{"d_model": 384, "activation": "swiglu", "normalize_top_k": false, "routed_scale": 1.0, "balance_loss": 0.00478, "balance_bias": false, "init_std_router": 0.011, "lr_router": 0.000803, "seq_len": 1024, "dataset": "wikipedia_en"}
Below are experts of layer 6 (counted from 0) of a mixture-of-experts language model. Rows are named router (the router's row for the expert), gate (a neuron's input weights, with its number), up (a neuron's input weights, with its number) and show model dimensions 96-191. Each number is 500 + 50 x the weight over its row's rms, rounded and kept within 0 to 999. Numbers have three digits each.
Before each expert's rows: "mostly gets" lists some tokens that are sent to it at least half of the time. This comes from a sample of Wikipedia text that the model never trained on.

# expert 0
mostly gets: " either", " --", " Yes", " one", " whether", " Jimmy"
router:506427583498563489543485407506526496525551546433502555532498474485472468486456422546542461589478448533504474496496483469453476478479542541486576403501523473573474636524477556594463559607532491479436508531472502468526427472517523475519563368480480489385569519453422445445469491487503526457
gate0:469452455498470501495486570452567443483434583557497497524464441469486669496450510427536454457491603578493362464506483545534489487499489447481504514497519483492512532490378467586572471444443563446484477533434540491492458523492481502511491557514518447540499527427469488503447475529523538476
up0:444498442499519509424577469447559415484528563422528506600476542518397608573484581489514502491443500532543536522472581538618553436368597629452491515484510538482474539522497459470485559561409561411473477534370560435496481525496502545510406552526427489534545496530480503541547512452443401536
gate1:514536494488467420502525506444514436464570583431585522397505534483581411501502505514476524520432464519519530582579502452522503464383538461559572601449506489453494470539548594466564383480527489419531468523470584478499459497530540516498497537437448566440433478476476550472491470511485455350
up1:470454528531523531545496416481523579480441543552449495551455410580486512523495518496494488486516537608525430529523453460441523573399496441460551581468463512365471479509487521440564534518461530513492501622451453511551538422517521522487481465556430530537302501508390489404478488487404532446
gate2:492473513581538520452499457580509526464488482443451519543366544483497474531488412501525446562491399500501446454489440464470456430565524434532534461558488601513520397480509436480426452626538504438515525494388515593439463589528550521465427384545428586516487531428472453550511484424502479525
up2:512510469490402455497494458379563519582474568573553475477570469512484562442460567502472526443408588620459468457504513526535520536474464597471492496484488484453527512540446590467598529345433520552518491512541484416611523473441400459568505560480553414614493492568579482421454508577536534460

# expert 103
mostly gets: "qu", "oo", " lb", " cell", " b", "ari"
router:553459517475445467453483492447495532451450494410469485494570515479415629461453375513515530334553519521511504511519492506403486495463479674458484466528490459456505543540463364489630572582541531431538512525443505421536591518508470432510474450548523466542421540492583558423448419511523526448
gate0:499481460459459515459443570471465493507449543550434454531545482502545541471465522470488463489536498565465344463492445515468492590463403462483495416475500508489432440490452488622445444393544548533401530521505486507531436501504448514508584490526525445567504526403462497459450425576537566514
up0:473574459421465481393556495418470460507530516402486473590535582549448489573531554500424521470509381511528560483412569499533560571343507590466464422463486553481446441534546508506421497465484540510415573540446509470504505502514428519500498532554463466561524461544507541474494456510482403532
gate1:542497501463434433479533516441468464418518576469493522429481493520501483518473540443487500538451482537508508557520483463547543483453552495473534618501566425468506547532484593480603434456504524431555515544449588481529486585561488446535375478382492506527444466514513596403605462525503482341
up1:549455565630450512473492459498524576360492463604508464537455502576469492438511589523472467477516502590527510479532452499461553514389457525489547561430443472388475495506580550432569569501464562473541504565491442474547462449489496426489496524489517558538412502502465496425532498483470554467
gate2:526454538536478469535501472566467618456508387489479411586490488490403493523485453551496496555504462557538455483472423473523526504581454563540555461570410560459556611492494451497474481594436551500618530410439508515457464530516526487445454495568459547506597491425442522508434490482518510445
up2:497516419512501536460501413398536423565446666522506548519510500526568546459464548454514478440428570527429467441535523470469503519439494494425491486438513482498527340512465602495516503365500503468444463575517450478578500508423439508573487486482510421612397529527562471407520529543530503509

# expert 22
mostly gets: " more", " over", "|---|---|---|\n", " less", "|---|---|---|---|---|\n", "|---|---|---|---|\n"
router:511484471363448548502485516498506542553493428408471477491510527451630524477479524510523470555511457525472494427526475405490450525440474483471414474506410516428480469502522491540607520483539525558559518516549480461534488543465532531537605519470497446399474514471530514404457468566540522418
gate0:490480494421545481475465590532492461478439594551470489491521464468450546481474522479510509470509465593463355451487444465534483579519496426506463410503494526470496412494404489590540500374524589526423512511446475511513488493449459432478619555537515439514543534402465481496433446567467550529
up0:472552497384547495391545477493486442487504563392483494574483537495359509549527587540466561437459369526495572478444551428569507542420618559464447424473477593453446425532506459460478586460500583493432525524436482473510515465460461469502560591547449445523568499514460536511502476530419422564
gate1:523507507530480486509543480525499435454514653474507386437476518521492436486500576478479446546469440571522526486554484496587530532377512430488605596464483421448453463562491590485585430434501546416498489499410532500521423555555548503507436549349533514525464487478498525455539523504468467366
up1:543437545503506468506499450494563591436449465598445499481469452575494559472483509510520482505534491630536437508445446462436546526478464548552497500518398476450465486500551522412485541480530531525562534559526478491586516433552456417513517506492479566549431560495432469439532425565471565465
gate2:543441466445506479510493474581506421474553513480475424575341536479393470533524445547512464514523456501529446456468399423460490527587479474471583410523503491482515478461475473495432491562461558507579553448403512485473494563482506487491464427570497541508522514467531547547541455497561498507
up2:487539518568487484482479492345525575548423603519516518419629465495574556450411526514499528444433529588396433508513516544501484494491453545452499501504499580491510416542486556458536504420511497490460422516566452538575552490465470524545526500483436458601455534476553392418468559483506538492

# expert 40
mostly gets: "American", "His", "born", " her", " his", " professional"
router:526497552452561606390434520515499388574453436505495568541457478493490529482455472540553551606522548475464489492515468488582507525495509559488577484497473515393494348499507449541482470514609552476482473471441450491536479476486508502519497525361606489469438521479490509613389446441520532508
gate0:473479504483472486446469536462460468515442583542477481408499442507592575481509522445493514444509512532472311414543460518531429583482498387505515427470492524477512482466449443589481526372565583505449494506479454494489486482535476468514552510504551421563513514398490483512469454548546555559
up0:433556503467516462375557464415446445512514547442515500467534508550491511562526556497448536463495424483524514460518568504573469554371588517484510449435540596415518457489543422509438552471526566455447508540435469454490504469545472508508519545486469437516521452517502513569535505504498406613
gate1:551484468503487501543531433452492482509514556505503412424458499487526539519544611507506574509478449518481518513605497433509512464389531469521619635441452388502490561545534583473578432488452513415483476513439537472504430528536505523514432507411500522523471481569469537486567505518519453430
up1:510530498560500447448512479502533599391532515681505482509424538562485515475495550523471457466503480615535491476421440512502496465436417549489505516451537520399496414513545614315559569540565525526518521540501482477568506484558463473491545515536478482579395523518507490389457421554499555439
gate2:539476526469497453462473501571550493543513450413521441552440475480497497513529426592510496550457429532522439494499398444424436483557508518545548422546501525449571552499477464460463489543532558512479591472453511552504504591503524534486465430583460563486525533473461509532476415523572489510
up2:509488489629471518490492448435506529501438607600489565475536494481495545447408499434499511482506571571421457458504558556516566520496461498428490517526455484515438425543486604448479554434431499496566444487543470466556493446442444429552494473446492467610440531446546469407529593481460545497

# expert 21
mostly gets: " |\n\n", " last", "Senior", " Pts", " ​", ";\n\n"
router:522462525487539594462485446473495553539627479455529551557411476485435554501481509503526480465533608505486470491447468528591521470592519582540459499522516454469490547511504522544470435505435538570588514447536472477529474489490538574525484452491391453588615534509478485574526516567499516495
gate0:478459486495475477508423512480572466514438565543495473361468460484542566468464499427527456468521582628486378494516446492485470557559473463569522432501499441414482441487410519582554463406498516563461493461501540504496487488488491483494618455493550455578491515436460503513476431522563553504
up0:462538518484509446439494362428581490516501506433532518415459535538448480560508519483480482495482476582520602520462539475520534508515569581568516433458552484404447491501502550473513544519509493526432476473489549491452525488503519486506602463466491464573519451537535542550561505450517406554
gate1:593440568442434488528486526486568422526489542450518462336472486462554442503503552519521541518487436537461497541607472464510495483348576430481650600475485427448492538600585602520639469410525584508459515518468549495558454523531537485515447469451529510476501508483508594485514543494511483440
up1:540457506612493465495463509479492555389435539592443492568469465495552534421441526528535488503577496549471468469480387524477473538461426481532435556547463486509448415533476480414467566506510502535576461603501458479578557505444485416557518477458489490527371578458496473399492477464535585446
gate2:517468486506444534466502482561543540520483413558474461574478519503473529493517465513500493500470356500518423460436433494557521445602497538472543456535416545535566530484547453487473495561491551532578538409475541524442473587524473473482502468554477537531601520457512465573477438507548469525
up2:491514495569511449488486473406490521488479657469502491480491473500494506486419541488514495503467630600439501487559531499457473535450476502468546469510539504438448421528406581433521531414456507474478454559495466476585547491436476459540421480450518481586394502515495488355500557517482523452

# expert 59
mostly gets: "°W", " but", "°E", "|---|---|---|---|---|---|\n", " while", " although"
router:513496597515503550502494458392550486482461587507495544425509456469588522461478434472524490268522589512457492528511464546546512456481472494521390415516520447433480525541493420576485528490486530478583455520600476484502440496471488494517484537582461479607509528482462494466479482534543507557
gate0:505444454509417456476458488487496499503399492586475476482463490494486612455470545479505450461579523539442404490503462495465485527519462445516467425460458383415470474513404582605494575382432547534466488530498532487527485453503431477526574434550538433600534507461508487489516393535509550433
up0:482532446506478449412555388439513458503467489484518488544495573547436531554533561515449507470536443535502586523457573497541556492423576579486473436445506448407444472539534577479463603468416553482441538543442532429517515465515442512514506480542479498609561438591512529508563451488449408497
gate1:488487507502497546469546494485495427478504587478551501454446519494494422463522571472479502525436401584476496508580526498513524485405577458469601622449480436455538509535596584458561451489481511467480543517373539489517459539526533514491417557386470521567468472529483497492528528536519483351
up1:491506523527527560508535532510502557422513497608496537559526458549396509423514570531476486455521491632525511472498475520486522519397434557432598629464461485387505520529553572406540547572496503464557532538383437449563518500506469450501434507492505510523466505519478475455511440528461538416
gate2:507462530507539539513488473517577495482457419504481444575390537478494482510502430576514476545544461472519436487465437463458503488574511516498531445503480507517562495468497485423427502549519496511532556454486491506466476557547495500497524416554438559503575524536426518557543469551568487520
up2:505504442548441472475497502479449552592519593467507535456582467494471548471433514453518515514419550620430470462557522539508491510448466514436562494524457539435467442546462555522594489439439572478519447538492498459590542505434455473536442533486527442593404501429546447324420557472486520460

# expert 79
mostly gets: " USA", " World", " East", " Japan", " world", " UK"
router:532462575471557505504469592509508526563487545540468495531548486483475508495491580503506547584552439513454493440533493537581470662476500590480482529542447608583533444515479578554522705406516509418384485492433496526512372577477456434509588526461489420427509528484502500572493506462543514436
gate0:484487537472477510453434566470565454515463583520522461387474496481529592497483525439517473391535520568480357516458434470512448566489484421473480483490475447473491439506415444573459507379491591578497497526473532517520484548487479475495586527533502511511489526434427490478518404621538523505
up0:459565522427525502368519473427539409514529546394543473444468565522452568594542551471459533418485439531522546517459546465542475550428607536481422466496481531475480439525493459509413586444492577544458517538447528488506521513503479511483541564550440531511530477535440501532530451560471381558
gate1:541542509441429497531526544485516450486547547499523460432486540478534399493509585465484519531456373537510558553554504505555579481372520458537539635485458470499528461580553592460519398494497500420525466541398592462486497562544526467496488501459467568481463484478536562468517492507481466388
up1:453506566568497535528502487448507541381490527556534512510447444589464459426508551477483440473503472592503511459544469502524520543394499489483535578441497490395475455476501492367539544482455439559638503562485485559559456404479561470502450424406524449572427502531425458412489471457456533370
gate2:522478502513457440451503478526521540427497456545441509572406509496501558500489394565505483504509470492543423511486412476512492402586454546488566523572535524502617534517566491464497461581481598500594504460471496509467492542515534544464476451630427522504498495459488481497456491489525512502
up2:513464488531517517522470502469484475611495593517557466466529476473496463464447534455517544502447542593429509485533524501472537596499494479501473470471499481443437415506377562469529519382436503506478489531513466452599496489409467439572488517423551480570456544503531511422548566503485529504

# expert 20
mostly gets: " The", " the", " African", "ious", "Early", "*\n"
router:527487466526537581520490496589481434470582570588544422477598518461484559482495606487551476587511542513493452492529498566461519403438486434499545536502512464452505548512578435455613338526564493609496484464576494510496549495543489557491392543536472503545582516502435482549411509425488531493
gate0:480514477521484498442476584510482458506457550598503459465505431455536574469482588414487474431503533577487333480472468523479484562497459374486493455490471446478491513486397498601579518411526551513415485458506508491520488508460479522496549525484561445543484547401445450481432432596495541522
up0:435595439515577535403584534462509415484552539495544470539520527511451507550536610456439521447461408562535509530432575533523556526399545511437494490461521521457485500533504499458502540507477557452381535481449532436502538512461502551493501560514466496550496475521486474500526464571435407554
gate1:509519490568486512478533476487569544517558587555557433495454519542556423504524528463479536489433426556509491536497477452538500489380524481518559683417478462464457494571549636426537439475430552333444544559426532459527422485544499450500497555417456538497515480539490499476499537624483473344
up1:463470536583477503510502485496537503423517583575498478523455448558443443415489514497501495439483481635516486499532452546496530541381509497477563634438509487402490468600537550457576548494483584449542466579464440443596493431495520494487488501493398544540448511530429457452530458575449515473
gate2:524455566494463483499500480564612537447542424491437475627432521520426500503489405592513433546519410492513401475490402477437415498526454502528575486542464582501519588530544505455425476591492505480531581486365481566464474600546518496490566489601451567515528512467417497534510433510489495522
up2:506496421560459490461480460393471532565456645528540514441547478468565517471442513455483561439433599602450487475485525476520578487464533566454476480506546451431498404523425572501572504380446581474494445487574495423590510428426433487543436457492500457575428524478562478381482575532530539430

# expert 44
mostly gets: " three", " four", " five", " two", " six", " seven"
router:541489520492491498431461396503454533451482607521475516572500442457509523460499491506564567643501465511457469501512486394574466567433521508643548486508468523572510535502570691461432481547597518498411496449532465508533491604470529539508514547392498440522442526497382486496521467467555526516
gate0:471446519460508500497433595475564488473501579532494520443520468474558548469488507447548443432497564538454343507533456521505506534511471382482502467512515488476489508517452499573476448391511581495438481467538533536499450442487475504503591485493489457487466498371461456501456410564544553512
up0:442536550463540521422509466412530455523558540416539547541518534496453488538521580478477468455461450514490522528499565496557563538419576517457465471495502581481504503565554495460410492505486552436415497507504517530478468432500493528512545524500400456514499437463468519530498465510511424586
gate1:566497563490455397509499482424544463505517582415531417424470467497544415535515500466461527576489472555499528560624503489541512545427579462506563601459509474442540508555542568512619430493488556511490543528390550463504468576519532481484429544469510557530459458477544529437547514511497464376
up1:451455511562528464514491445500483567433470536571471526488496445584420527478482572504447489535484528606522506460491482570515533508466418553483590575499494463438472448484540566407549591555507561527551491591438426471538560530567510440487480527466508487651445512533467447428501474528442523465
gate2:526432532535460499477493504523524574476519490552486467561449492499464551522517425536502422526530437529551396500421367492429541462568472545473553484551532486423555532479533460441457485569490562492588563448435515534462455553543479506495473430622389588516512507450482484549492463536525495480
up2:514534486538522488480491485407520490590483568526497500469544521509501510469433609472499485403413606564403494503583536482511475498512460491514510451494486508479477384511465586464516529398466471491469448511525507476589595500360486504538472551462528445583423491483569427317470571519506528524

# expert 106
mostly gets: " ±%", ".)", "'", " without", " and", " additional"
router:536483610660497484490464428523511616596536438487472555445450462471553454496484414509532480422489488512467464486477457425526539443531429435469525486543585615430559476503624476436605465549420518582625428542592496538513605447467553484524493522479534486442389548490476497533505493446506527560
gate0:492472473487411543481457590492575438489404610598534488427483498517515535475475460458525513465492478542493326506523444472531475605495477503472504491440525415407517525504474500634481418378442589536498561511494489483546399468458475490538604492546504454539482538388476548470491434581557541522
up0:465547458509445535401536493459555444475509535484526529507463571549447473533505493493482570470468407479527545562516564436577535583444581612435480528428548511421494527504569462471436478509372586461506588530452530442536436398457501541528557528518437509545509485487471579495579489512473387581
gate1:499500550547509441504516431463516512469535613439616452399443518503505496495513548429495469611461401600523498547567474546591515525399534386420570562442539429472586487547515605428603503502510621451528488547499528444502467487579556466482448524449447560475425482515476538483483488512497477456
up1:498474573512505454532470420470490627427481523503521506470472468559450517503523576463518455501512391619521485550532462549474517548391496523422527550458489449425565461485556533409558576525470586579523545556457455457532553453507526452477442507552450587540475527544455488443469436534459527481
gate2:501440496516461510482503440589617515525485455532457428600334527469393553523503428547498439502488399491518449489473396455459476483581492537446614453519484555583512475474517434455469489626480570521585623444462519509468477550579541439502458425616418574518571523491465457522543422543487485553
up2:510552505552486486426484531419453489530500616507503547442561483526545465440434497485512557514443631593437466504535541505507514486467510506481479485537465531372508450524441619480534518418491515459503450522498509510589550467386439500506486460441510461595376492477490497371485591470551530408

# expert 4
mostly gets: " and", " the", " its", " &", " their", " or"
router:540469563465489560455487537638491466512467513436448549520508433464474500493477517518539545589529448487453466483541472488472498499495521429514542539521451619402462343476568473402446533533611514507470497453563474490512506489490557492489395525573482496493439525452440468561463555424505521569
gate0:483466491492478522480456549497591454472413566593452504469508456474550551459459449412523497425545521534470342477496457484530431517479468453527478474525495514507456503491428480610490505459533535544422521451503542490503375436480515467528556571536521426479463500457488512468487452622516542554
up0:459535534494534538425557468503566412483507532471457526531505510525479501531520485458502512449475416478531534516478574499538472461366568553526500521482523577503469502501485439491415553552539530505414502472482576466479413439483540499507508582530439469458506452547531507537552526532485397623
gate1:536539456485467514483556522493491461491508620462527478484437510437559449530531480457499520506428379536489495481631514429550516420386551429542609557458474454481478498559533556453626450474518534435501509514490572450503498544553466514514461537358533531497456493537511537501546500489486470361
up1:538480544567449516528494483459554611431492528608476464526483515570486451468483551605454480506523561539513485487459415503453518565430467536449460581480488485405480493513609527439416542516440480495537526572464440503601537450505524477501467450578447547560464538477463462384514458490497548469
gate2:510462502567393509511507496523503491442501568560468452567484534474491602533487391537459464477511469501522433435379458557470509496515461561428625512595570566538489539475514477478434527582489482483531511397370508538465447579575511447481369445610380526555509516482514453526562456535460488514
up2:525521533538542488397490494463562547549479520501532580518469517525467431476465548469509532489429569595425490543575491409485493525514544468524474405440436544427495405526445561437530480426448607483526527618592495451586555491376422497530564541456602507573455508488501548394442541499579505406

# expert 110
mostly gets: "})\n", "OS", " Mur"
router:538466510489426540386467419543526506497552490333495565473589509478604623484486484510542559523524420477458478503523477484380527491516524529537446524520550465541514482510529527418557555547502483503389534450460502510531573481493504525529475483499469484491532511499573494519546450576541541510
gate0:497472520509465491477440591491551406507430532522498520449504437472519608459476523445517481437512563544455365506452465546500525561544472436588459502519527421459472525485402480613487504421496562552496552522480554524552445451475472480504595474565507442573484516386453527509501442551586547513
up0:489542521493483498402531463451534346507536482408544543490508541506414562527525599484496530439479452484491576536418552502558575516428601561578447541499526440460462524542508465491420566539446547504490580516433579517530471406470495502524562527571441483533529491493458593549578474484545392539
gate1:522538503469439523488503510461489425501536600501546450393488503488540444500518527477496468477450437522512516527539500511577545543389582374575639663489456392477511552542462627467584505451502504445515485585468563476487404527524528492525497477478480510478496443503550561506561469520568462408
up1:495452563610452535473532390465479641449412526616464459509494485570500495497532568516470497504505499544538472492553465508482514498363453532445565512462460498411458490507572597484550570491502592500528459562532459447549534462572513426451506503490546575600406540504551474367464487519429532388
gate2:502498482461484519475501528552524503504526411463472543565421496500542457536502400562519402515497409528560438454411422459448495490554515486506519432529428523510586501490487417466459455560509481488571536412507533537445483558491452517475455397593400529496556506451511498495504497520549465506
up2:516498482560466458470494463409527535492477629554524400507515501511461563439453571489490573423376593572428477481536540494564491522504465554448577507511551540415450484535452633470556517401431542496516515538472463451612515481455512480564507510487513519613410490471507500453495543557481536459

# expert 27
mostly gets: " Henry", " from", "\",", ",\"", " Richard", " Singh"
router:531511490493600455629503571629552606391551542470501455518522525488533490493466548498517412543471481532489494529498489492473506502543524430541587543485479482460504497528486449515426462435397495494500426562514494556532452513490392382515474582458487502541550521442484476509462499503507510500
gate2:492484521529474521539453544480649516484498504433466416571417550483442464508486415520493456582464384557525472486470433480526517511536483534486638491526500570519539512488506429442458452575521519463542592454417512510468569530505514484477458401577486578507529522455445512559534366593511475545
up2:511501471518475466455540417443454526547502561575554532474531435521496565470480597473508507395438611541455446490517517499424498489509519536465453432511488489445509422512452625510573527431422571532509421495556488475591475503483453474526520524472511472593433484519570474355439618478509524476
gate3:488481397493564483433509479397553493547471584597526494583512556499498478497512459562450583476483442559540470474490493476508502499510528592553510553482551574562488541552568454492608534520544566493416597499542546437540429434510477536517534463490440540445606496498485477595506470596510473551
up3:386502512515473468571526510475461543426472451489590537496455454487514566519511614465510431563453571449440582548547527456444543519554467468444495537453557540461554516450456495513569462480488447520552474510527567519394445498439535571491478553343499518474391533519454513427446552482456473564
gate4:526547562542505513503504558525623468439537519511550448563515466500483437471454499484499416576406483528558505580525476521464511474474493551506476512541517500538532550540472516482549472482585513469496443555484537574504526455555512489469373496559624521463429517454454438553534400622430498513
up4:474491492545468540497510481484503449512489483534529507514502483505469517519556485473521517534490545436474529503472537396585473611531529478532448507527496598559560531490537448544535508468524567523497437463698508577480544347429499553478555556559483475491535458554496493448513482449472478570

# expert 13
mostly gets: " Berber", " dedicated", " added", " seen", " include", " chart"
router:513484445502664485572463431344470448528423492436486503572409477472554498470494400517503493468504520519495502453554483445520473586452490535520503471544535427568494469523513558482467600570616551522597473540556499476516483529507524495546563676450389477522510541482492457380465467521541528562
gate0:477493542429483484540474526521518405492501533476536480396549456475533629458471515455562473451573565520426364461521472519543473519475454420505560441520468482462487511485398483619477424405493519557435594451430553474534458484456497501519523459454585449556438554394385582508501425571520534552
up0:467532536414515484443549437494500377479538514349550504480537516492449588502497564507536532445553462467463567499465563514616502485349527551482563470520470532479476484542465483531431479496456531528392571488403567412517500477479524505525483500441511450580471538489436597536537477488490401599
gate1:557478577476451513502519467457495514455531526472547477352449557500560499509501577505491505558447444583508555564591466489549497452400519452605585594469450414442435484543584552421516467508508522468541517579367594499533452557545558465494415458436520601520398485501514522422516505508499453414
up1:485519486559522469504510448523460595428479512638529458534497486573380470506531643497464532498498513634524553493494452563462541511424482546488573626459459493356494441491522521422673473483468530449530458564481486486531459448497509490479466535449533509593470526471495467433472511484435523408
gate2:523418466560468477488476472493525469494507462582509483547431495466502487496500470527478472498531425461549422422459417606481544454503450451473560506527406518509545503499469407488535495591507538514560576522466473489456490538546487457510399482546458558524578496463519532546431402504580485502
up2:471551524519439461484533466409547551530443574508497523493524530482532587465428506483518508486420568598434532522555510442552494501507508557499522479541522531430483383523461664509476477407426558479518445505448535475599511516426459475517513447497519450601361511501526511418567550493466504493

# expert 122
mostly gets: "′", " him", " Binomial", " Sam", " himself", " Gracie"
router:524458565445484596452462507492505518471543453399551469519598488484410448488466387525546498574506482496458480506498484422626460424460544510577538336535524502492453465533478509623429437488468525555440505506473451502542466551492494491535492563385409430465540522515610513526664494585504544577
gate0:473508511535479468504482570488590460501490538606504463446521460511517569440464479445548473525536538563453365441498443514553476564487416435486473487466507450442466502541447489591582424441488526490431543471505505479565433483460536504495521436513575448555508516419458476461485507472554568486
up0:444574491537512480434593472444583437504585522489541457508550546558424500518525516475495534503487396539510521480473556526629534533348528557465487514432502499437456525593572515507545461527439577438399551455471526416540437435495539559479482507520502477541551475533501522479575544425475429558
gate1:552527508498437482467527491453540486460528638438524473408410542460505438492507523507491507520453437547495534543568496464554511531403530435550558631451452462494493505556564600442564448493463495407524518559452599422514449524518475508518449516487471532507484485472506555525491524517523469403
up1:484512505579453489561517431480497601389520528585463444549525483578465482484477542564473507455498483584541468468525455545486517513385443557524634609473494493337499433543569555419536489519511476425527471587420448505558510450503482485499473453514463531596425487504472516435534468549473571413
gate2:528498506529490510468479535602574528490504463457462508518400526484435573495491409537510428491428438537513418470469384462362466474585456595499558446566478540520571493462512442445474467630483531519577571476458511518442556532493545504508401444577407574538543535462472448502537463516579484491
up2:487485502618383482526526416388501544511400524550556493517571519521471552487479501469479526476441613546467488499493581472476496565451474497549519455487420485458569493498453663509483479396449599458541453547566501465557520492449504472510525468470560496583426468466527503389502580509509489495

# expert 82
mostly gets: " SH", " husband", " name", " father", " it", " plane"
router:553452511458452445496493514492514505441398477590497455512458479471483546491483453510528462426525476496474499493508493569601474544462488567539376501538476472504522573518543555570433486431573494529435490578549480497516413551499415512541625502401478491470445531503484523540474366462508513453
gate0:472511481532495498439482556517590494508395547552452500498480436494545573470479532452507476437517533519461352440489477475501476568496468484462450451494508521529471473489438499601554447378476575475437537504499501430489422493498483462525566493532585418550534532422422475486462431576530547542
up0:487513498500515514414509373476566460496532492381503532536510472482440494499454559541522522493567390519468538517463535511563477560428540589461449438502522582495422393588552462451385522449439580514395501518470450369499562446473481451573550514496418481560523535535448545469500449505435460622
gate1:546505469517460557506542495518494482526514479491534449394446511492524461503479506509498530528561433526528526473564487478538529524411546435543534578479485496429497560573536625469538519498500495476498562577487543417521433464503584452521401498403536559517476451502539568462508582524534479388
up1:500466541589501433508509449465513545406539519535501533509540471559508482440532536511467487433532516675512485473517458511506505518454466534548508558451470493409539469527563559408579478519491531485553469576436463551549473414527502387486503482450436576534373522493487452485541440468503531409
gate2:537456521553489477440496478537557495523462463543466471631435498522434503505532444555532470574538429492546435475475365458439499426582498538456544469545470517462584580503531442491519456621493544524583580448445523573469506591493501498472515433595437573520548505430492489515475463475562490518
up2:504510473565488539525500496387501547479510624499547495419524513489508515458429533461474522402399576578420500519539584526553494531448469521472537511486514494502450392530448618445512518347449559461489448525506462450572504467445484510546455481470519463562445523516530420424510535540483523486

# expert 32
mostly gets: " about", " around", " including", " among", " over", " described"
router:530493470462510528564487532487509518471570424493496473509509509490562489460494506525557529519479467497467508491489494546458484517471488401449439551528537426590437526506539444564493516472647461542460475522611476432512466500480432517510594590570487437506611524517490509358455454495483528552
gate0:477521473487446483500469541477571512519494506552501460521462457504460549494455586477505432425466514535501350412486439539467461559503497475474507431471521481374493444503491523540483527432524548478432494478466520460501510417517455405523528546540525432581524508468483468461386434614569560470
up0:465571477467479492424547457450544484515552461414520473602458529529362506557490628507474480447429388486536546432452538517552508509418594599423475448466521513393488456545599511430438589529504558483417506491440537434507567399546472427542495582526479444584558462558507513485449471525499425506
gate1:563503507510450498530553570507591462485542523492531482443459482477523466516502580521494531464483445555512532571502495492540516464333521404561627604462464439381512534524579615473533402469461488431490539493441610476505453479525489471506502518439478512488415476531536545449546497564512478344
up1:470450525589476465508495396478493585398520558635473470496477455571488503468503451478503460489510452607504444484572436485470490501431476541487539596477505474447496447535532544402558531522461564482582438568482430480567487479525537516481491476540501585564500548431444473463529528480400547449
gate2:503470444580547561532498531601516552546580417505518462604417510480471488515553498556485415549475467521559481458471432502398545502593496470477546478561471566542542502485471389428461454577476510471570568491385522510460577474532543464467391379565454630523516510498570517546545512464535491445
up2:505479486548472466516489428351509461526426641532504528490539449507500535461379492448540531466439565571381459488538544485586517561433481503465500470467508470410460438527471625501572515407466572483486458471545457453578419530442431536545502580484536424578454518488486409380440518511461522517

# expert 33
mostly gets: " who", " what", " be", " born", " Species", " Binomial"
router:503506483559598516502451444493549599431343576516521484565456453468485555510467509525494460496560418485461463486482488422451482496459536459378553511539488566457477496513505534507429460466657489577613509507390447477506420484481492584518448610486469493453529535488536529475442372543560529513
gate0:496483456506488402452458598502452481477524520534528465480462524478500538491458489467507484478504555541462366502562458533498454565528467405512538460484440504457468444501445487546529422421535561526497526519506506449516441478467490442510534466498522472539457516420465583453430430516534551480
up0:434573478514502405393562520470443484438561508421570502568445616540460500587535529459426493488474481474526569553507579516533511521419586483494536461426475572428459429492523437437438499465519519483499514533462552406473502496494495466474461506521493531571515445522485604463486452493502396478
gate1:535488543589454541494540463423528462464570597540570548452538477512503464491509546519494518568522475536505543524528489495529546577368562364519584620451478483437485531548587569487586435402452554409481544527430554540492384515480498475472506542385485531475493499469556542469536511543493472498
up1:505459496543421477527517461523523527452456529581471484549474485522476448443515556544479508459511476550491444480528445508542486480398371532513535583520488519466497493527550575474560555541522577535538489567443409441583498436513574469489463536581531540512393519487474506428513505482423547422
gate2:505433482523482492515487537607519456513561451459486461560420494457492517504536403542523476527506427503516419484474410457479418450566499496450545502575483583510555523497498428436487446631573573515584587454513532513449510481484532538494474408560471574438475519442492459557531489561549481491
up2:491572543557486512446503448369556575535434601540543551503578460539483517479386527477482484492432610584437532492527541465464585553497494548511464436462487491441531440514448601479512532378382513463494440543485453469606529521495485408518492511474520447659479498511529475407441550450515529480

# expert 87
mostly gets: " My", " my", "the", " Best", " your", " Your"
router:538485401535444585504470523512484518433523407452508463579547483473513490486493503506535501512552543532502497480488476456632518441592483448492419444546458418429500503519480478422594444505710550558658541556574472477496500538514418510526569566430489481456594547490492585477552434498539517520
gate0:497507501571495452495455537506566510514418591594511481475503442480502526453470511458504547449552526555488359515540421516513462552490466471473508505476474486428451493484449524539572470313517621532437535487539514440578406455515481444504605479458616467548472531404460548484508413556507556533
up0:476578480542544457418551449454563472531484576471543488562499539532403441556535549484452618441542387521547570553472543538570530519401569641471462506458481544419432479511511543438510538426481612536441576524495531390552457458513500446501548496470541516522491458555495619501558453503484402566
gate1:514499509514492509521532505527567528495518528544533498431535520506490441442517539511473501533477479526499516539607512518574513538405536494539580685474469497473535592583534621471520412488520512456483470522386575465515467495505554514504484558415535526517479486482524445475543571531471468406
up1:531458533549537514531519453549537557421452520629387527571463490585429537437512518523485435473500470606537451512536482544484505500431445584497493544510484503425468536578541551427568517509502545495622512578391477435525419506522578474471491500492491589553419525501481426489581542497404533447
gate2:529471524545513453475495459592517554501518454546443451622461477485436585529511456578511440534472438490507446461482395434421439473574487601423577437584478529497535585478505473503462529564506526549546557468390508551479524584511578515492426438621434551509556511440530464525476451479527498521
up2:528508449550420511542502508355518483514425619541555523458533502510568461442437503455480537481498610593459445501494545533562584499413437444501524508468513496427497365529418605428551454422467521443507485492608500462561467456457374461524497472467513482556400519496535515399520570505517518425